{
  "d_shared_expert": 0,
  "normalize_top_k": false,
  "balance_bias": true,
  "norm_eps": 1e-05,
  "positions": "rope",
  "lr_mult_up": 1.03,
  "warmup_steps": 200
}
Below are experts of layer 2 (counted from 0) of a mixture-of-experts language model. Rows are named gate (a neuron's input weights, with its number), up (a neuron's input weights, with its number), down (a neuron's output weights, with its number) and show model dimensions 96-191. Each number is 128 + 24 x the weight over its row's rms, rounded and kept within 0 to 255. Numbers have three digits each.
Before each expert's rows: "gets" lists some tokens that make up at least twice as much of what it gets as of all text. This comes from a sample of Wikipedia text that the model never trained on. Tokens count by the router's weight.

# expert 39
gets: " ", "1", "2", "9", "0", "5"
gate0:142153168138133144119117135108135102088110108110114083167188122108140103113113117132149149163179107087157128129111145145115170116153162129150149121134064117136178116115117153150130101180123133193117142091153161125097148122122108137118113161124139154107113097141083147144109145097157077133
up0:095134137148153141131154146099137097105134128148127130165122129144102137138129133123141157127148131055132132079130140123151156154138155120131099146180142165140138096135123138149133099110125127141127115129119150132101140108134120155128106171130140125119091132154133144145117103138168134134
down0:162158100121135103125117102125145099115113130138137103132098108132145109099149154110134157120129155137105123107144098130137101176136114126147130182116137128142126137156131111119141113130151127106114148149150104114084107130151138148157111159121159115155142109166094135129120147123120122151
gate1:141107085098098154118125130120084140095130096102141141161097131110166155120130115146153159115121155120118068113142133135123118134095116124099146124130096124125134126140113146152134110137145138132125104135146127143083172115164140128155156178092127116121115149150137123110129170157108143101
up1:144175127124119104104110145143135116124103092099121178132145137112151179166066111173115092164129148170122098189094088122080110137116102188102112104131087147115122129126162138108109128139161110103158123120152071131135122142141094131101152120122116103106162114089127106176123130104191145151
down1:131157103119145102100152147130103105141096133117134145156116108116100122125126153110123154085114141163149141100126141102170114104137115163093138116161113093098131124131135167116120147133084115110096124171171112096121153076083146122118147135103085121134127146116075121130143068132144126180
gate2:088124147101179130149103125147109135088149084122214094155114098109130104116110142119140143107135099155118134125118137118142116167100101108141161152151098165068163096141118092126127160140128091122129134121139142096099103124119117116162104117109148096143138110114159129082139113120137136128
up2:107162088129135105130117087153153132122125081094139123154151103126137133144128146094129112116109129164142149137146079143067142137130105092155142109154143089128126088142115102114154106185123065127119115121104155123130113106097147139143110147138144090151131121128183107126125124103147116077
down2:153144143135117139097137117099141081091117118150122133120085174105138139106180137154093117148095156140106142150159134149136090198136129117144088114183108143140118160128132129091169118164098118131132114107113140159163131115110124096128121130146154153095150110109170055105172133138116134142
gate3:117136169139106111117122157151132132169130108136132148198122138101122133072163154122140102093117159134130150112124113089128077107094139096137084119147121138104159143114134154109139164091139092089099132117162146109103152142100133133103153129134136137120105129119188108152107135146118078137
up3:120105129150089098166106155124134136083105098077098142124079111121111141137167119113182159123097141120146130122104148149159118137116120112102103180129143166117167132116083156146132123098136156115147133160144112148121119102110143171127155131111107116136125111114149126109133149129126118145
down3:116117132123146134124114108118122158145118138102114144120129124136146162152129126154114173121174128103105136154152116100074118106145166136107116116101153124156111163110128115148120106170178142096104139123127108138130079099100110125157117156160154148136117104165152090126113159124141122113
gate4:117116133118144147127158105146146130131130112170124102155140171133097147150101150103149129139127104128115149126103130107121103091145150160078113090116132160124095114147117122163140154138100113153075127144157092147122147105136162171150122114135201089097116168132176133158157100120150149120
up4:140114134112152134126104128168146097147115066177094114108144149098141145121126171142107135138135136124090149115083085088142101142134164164100115073128118144097107126150136127102147146125115154099102141150138147162126135115126093167109158121133159133129130138133143143134108119096176136134
down4:103145075151088100158153117162125116113106141160096145150085122132128081125116150139159123099142149151146094164168109114117109108146120137129136067109104152126107158133123139152113076136123124118128169128124164132155126147134165128111112134140166150136114064153156096081135146106130149122
gate5:118140154151159136114157093138153183098138121141069142097125102145130127090154100101157159174122158124163090145109099151165110135123139125138135122112167144123136106121090115123161139145113120136123137155157145159123159153133156145124154078112134147125161146123151132100121092127126102128
up5:130104128160163161126108102150130118071172146147113129120108127139129122115125104085148159170145178113175134153110061157147118114107121127149137089111158102130108153154120119141147111126139124145132102173141115143107173161139118169117140098113154136111105153158178120120151135166149098109
down5:124124114157149115135143130125166100162114126119130158122136136148136049117140100135096142079143106115119117113141152126117155121076183121155111117117105096113121159124113113120131093130166120118111156135074158053146105185147162154121142126143125158114136125152104111158137115138136155126
gate6:115127186100129136116095082124129125145144151118161156107155122161108118096080099104151158086118085077158103137113079125082136132101113129124167130116142148170120116145103109119133105121128124099130088169158094098124174098145165184130136123140096154115089128120129095128148101160158120158
up6:119121119110101110120108106145125150204129126099153111108137125149124105099123108158163112133098106115160127122120119113106125133078140127118110140120115138160121088141082125121130091117108131121125102158156147117119137112153113100132100116097147108141089157137118130145155114135093107121
down6:162091100142166090137157116138102139135184162140118126154127111137129153112096193075123118131130121097131133135111122113117132106066163083117115115116144115110125138105116106147139170107148121144117160114112134161115128134090142141146134163089124147149097092090178117117137129147135124117
gate7:093116169164094138115131108155161150089120124126145127105111092134155132116118091119144123146128148137112154153095118133138106150108139119116100149112087129115132154115132153166109115086097112080139154130116132108110124115120115104124128131169120138155103094129149106131158115143141154092
up7:108124129161063151081158137131122123080154107123127108105113139137118103126127125141177094133127139167141144088085105131133062125116115114120190115107139111146131124122085156170143133141145121138161133135167144140141149128128130131088118144158163191126172105084105133149115130056129176163
down7:099185115105121117135127104172097121146168093096173116122143105137147153082161118130089147136113157083136144161143149075113154083125135153146101134114116173162120153115129109137110116060073148153101131149152122120122119104128153108120120165134105162117140169126137144161140086123174127097
gate8:178118160149099109119122177128113175123098107122112094136175144153175124163185128148149101150093122127142135111092087124112142129143117107121134134162129150106123168118129115122062120125105136132077094120155088157116113149162148106121127084143135129126121125177139148079129132120143120161
up8:083127145163120182121111099142129088130119106097168133118098139095133112107115132108082154099129146174120134169143129116144130136097125168142180140147172088157132156157132130095161135124117103156141147116138174119129149114134133136124138168137163123131085117119101143152121109126149114141
down8:100102108166162145114171148142128193119127110160154156110120123127131108094135141143150136105130094178145156140094126185142144136119077129155151077127096140125148090125102136157113075118117154108159116112117106135105131104120120094117104195143094093129110115144128149098122151127108097126
gate9:075134126152121141101115108139132104118112157094129135114120133133107153143137095145122113101149146127120129114137200122102118152142086131147132128161142150133186103140127124159128135164127120119139143085136129132137125162124108123121128124041147098094135130187110123106136123105139127162
up9:147135109156097121152076119141129123135120119121098133122132090138141130101158079096115137119094159111133144114106150138143135141159121133166089169143104123134165138107143144115132095133147096156167094137141117133097150127126152145135106118087138128066148134146101102119130123126117160180
down9:091121094130093146139158100118155109115168123120144134158106104147103147129159126133139135125118129161128132138128173098161135122075112152148110146123128138091123133077128135145129134110121093144117153172092166157137102090105138122126105141123092158120160197113120100141157134159147092180
gate10:145106139144131114115118120161137131085110057133128136164142123159167103121107084121115121160066141091086102131130110128141101113143130128119132097131121146104141144142120161140104083104107128142139121172109120154128118131102089124133158165099125119130120123168103128067098147166134140150
up10:119136118106168111155130159117130124107169175165133122163157148186157120091149093133164149154155162103128093121167149107120145112111132105105119108152098135159108102148145119112094140098118091137129118162123146104108134130111126165138138102124111078148131160128148105096158162144127130159
down10:143094158104120125133162093105127129092110147140125157173140126128126142140163143129136098133109148109132134143101113160141129165105145118098113153125174160136122090107125128133127138118114123109090153106137128146111127151118103128099125141163121138164158099158125112083086156146161160115
gate11:109176136143125159153152119123122149184160169118138139117105080152139113134124133111155142129097134180129150099152127124126093186127135135145109138128147124168133159133108123140136099089087081143155160155144172125125128138109113142114145142121134092132132166142165147138089132149132134117
up11:150131080150141160117146123127134122132125100148121140147157079118160122150120132119134155131123122092122137153108140112143127175127133144140133122137172133144109118155149099149087136121116128131098140091130144135130124097101140111131165125125103143198140126084126140083133076126099164139
down11:150103097144129139142162074119156111110101107080075112111106178147125115160127106186110113106125151077070163141151145110155091174119128176147153135110137122101178116123161132144133121136139154110119081133117142127110109164127105117119159118156115174131099103181086123130188158124107139139
gate12:110121137131122150115139138171105095115115121136128117154115095119133106133127104159138143136094118102149117111132198106104089123144144130118119134115157133158118127093127138132146094095149122105162153101103123131100090118138114156140092140149153121107168099124132094109124161139133104115
up12:145117093116117138102121101110123109157145153117111124153141147148100123133110077141101155127134109081100061116130108129054147147113087105122134113164150167151153133142148142106115148150093109159148121148200122152130142097105119078130134134114097094135140116161158145136129122113105162124
down12:124063199101126047132109166173138132130157143150170178124117109159124132136128149170126120137124116098118142152124129084127110131155130127109113095077103124162125137134136124143135069087110169137145091120121110122099057115117139115127122136143147118138101121100152151121128125094125145094
gate13:141133160148191126084137136089101161130120102138108151160129130141099100121104187191107092140092134142141118119151133112139098154146132153113137107120145124129130113188116127133123120120155106118101088127139122129146179144143078108135102149124139092185092124125109171115143161154113077130
up13:170104112084118090108124156127115174154126114128105119112114116111109115126160084139137126141128134158147160136139097141146091146111145132142183121122179120123123113089167136148102112132119141110103159144142161122090123155127075115110155141132146117158093135106165120152127109121116132098
down13:123077110129122129086157057156124170133182192137161148112159141132120133142078163129123140123150133109150142100067132120167145121140143111132136150112150077111162148177118123136127147128086162129156120123111167096105159089109129093120112135119115151110119117126129075128140090135130127129
gate14:126129152095119126130179162154128122135140136106145115131141147117122168093104126094060136122113156108137126106149142119128117136156131143095104101105133088130151154117125144151124188130107132128148119100143123101126165138129143124161107145117103127136129128138116145141101108078126117168
up14:098152085158118172122115087111113144089135115091156142140110061099149102106130075154180142145178136125125152133134125168114142133100131103168156115157162142116159164141148113141144102110141136115083144131090135139146133103108149154107178101147104089133128137088133117150122169131090093066
down14:124120136133115099148144134174081144113134165148092116122069102138117169133141116094100147125077138144122128138108143100086138145120123140136098113183086089156127086160112106180095135148133119128127125151133088114113110173101172127114096122137096142121128119129140084116107147119173085143
gate15:123102112116108105167119151144118122125166116129179127112129155118121117122141132141174095106150123115143143148143125085118101140134175114129116116132140108117090144082125124153177152119168154135156165102098137109104114151136144146177116153138104094136109130143095151129142129102147155113
up15:130111127154149106091162142131145099115111116142151169122084118152151129108136106157127144071106119109135108073144147099074087147123125140146107115091100144098142161164147106118161100100139115092127135141124124143132148095125119114195134151148118152084127079095160169122114139131125139112
down15:141131177131122117140147098133138063079169110101179130115104112136143101093138103127110141140131143144114103124178103166117121117132120144149111136140135152118088070191152111086146129095122135106109111150108153103143141131176193141130127157128103091146114110121148162128107109156111137148
gate16:101164103134141118110158120188072146131140128104136147137071160162135143142123157162102149112147129115125113157141138178119104147101146080107141124174113104148159116107147157159135102164160111128152152124088136138137150086143125151125126144113154117135087126111118131128145166033147141138
up16:112130130100149134127114080116152113114136126098093160138121124137136118163130096119150130106109124093158148105113165089116157113121150146080116152143096141118119137154097097088127172135150080149134121139124142135112125167127170124095101087130145100153187118182124152123153141107158119133
down16:127187097166137154117140118166080142127096187151130113111153140117138113072171108166152145133073154094133123150094110093138103099126135129148148062101122082135148099174156127116169107126111093140109110125151112122125092110165139131120125101133188109141103128152129174133125142151116130174
gate17:151133132139145123119130126130151131135156146174121162159149093150139117144130163141141102108125140099094134142140097120123089143172137122129106120093142100133104132128176092121110145134155142106126127126152099156080105164124136143124158140120132127153116123142122139122142184137133118126
up17:156129132066164125164122127124167098147175122137121129114151143117114161117120160119129116125135126095120096121145128110137088142133147125171142151115116106148120087140156142131115135134144135119116140126130122123118087121114167094146099112145155117160103079118120126133113146121095137127
down17:146108080106128113141138111093149127104112108127133105103131125097136126126075116122163114119132115159118091167103109119132162105159132125119072137138136141145132112148130179183143090122110161123106135162115181133101150162109094131128135131123130099127121121103118117179127156141143098154
gate18:099112199122172139113112116144134105151143118121159105153141112099102120116108111144181111115157062113115107122123154123147123149116137140163145126142127123139134116163150131201100158166118140120160153107167175128135104087142136138117154140107119140126159155128102149178145137141104124149
up18:133151138164120129143138137157101171126144143132126143146130126128114176134096146106163122144170105099146135132179115102089116132114136137157146106119138120152122094096051125182123100091117135115103153132122120164110178129162135121096134162092112106162165138116129165117130126150190103102
down18:101169143101123128108151151111104112087104089151128096118118149125151143118164135168104131132133126179099152127151128149145098120102125102120127149125092128096104165160143111130107164137116130091122131141112141139129114071125131129147093157178136118106124150140113129149124166092154114101
gate19:100160111140110133115123100114084125107119128146134126110166128113132136070116130108123096115116143156131100149152152148141165127114135098073153116108179101108093123121148104135170137121146099100142095116153118125106134124135101113158137134143133139139097132102142081122130150097140114143
up19:149151125118158135138127150125135113138161136100122146156145117123121107156175101079104102108119128117098113112114133136128144113158122168170143129094102150125105145119130139122134149141100167104168161111127125135144082131148110156056065123099139130163119140120081097125132072117125113114
down19:138142117143070117115117158176099140094095105142124117158081165146157116100132096145125118156139119124189156133178124115113114097099159133160130069118110138153146160130118203130185198111138093103162114105097136147068181174130123124118107137123172113121148124097151124143119158110155100124
gate20:147108123121122144154121159106142125122150129146087127121112152149158147086105098151112138111161119148122097141162135142117120149133134105165134118102096135118096134129146171147155147138105130108139130144126120094129118145084121123107137086121208149152133133120102141122129146147125144144
up20:115109103129094163178131126145081128135118138123131122099123119134127138133131138133129166126107129113101118125138111125124155107129101116096134122132119115157105139077147114151124144152110082133126124130119105135123144082127141153082120135068118137115116154123115125105186148084181156097
down20:103111109107142127128120116125121132112110141098134160114148107118140116143142112111151129129116128122108118136159129121131097179103150124101136146107143097172129106157107146110135134152112118150077139071139132106165140113150119074103156146117134119133086083156097125117146123137099172088
gate21:143141126124103100160141164145104133125143124155115123100105105132150091147149121153096173112097101159122178114158100099091113150143130111116143113139122091135131151129116149129145132105111116133150154168128135112159133125111120138149142156107122114103133124151111085190083145141134123137
up21:113136107132139105103146134171171138131098161133097092124149130126127147074130145113140116173090123139145094178137139128157159113129129099175154142157106109150088160118100152076149051153101129144126128122151109057095141138127132092164147155118164178082138107132125168118106157129138090147
down21:092117115173127171123163111158137133165145152130129091116131075168108126108103125139164113116114145093169122125122148115154093112143118110167156151159083123159132086099085133125139152138090132156110107071174167142105096167131166165128124150165101121132110103128106162147123134085151154105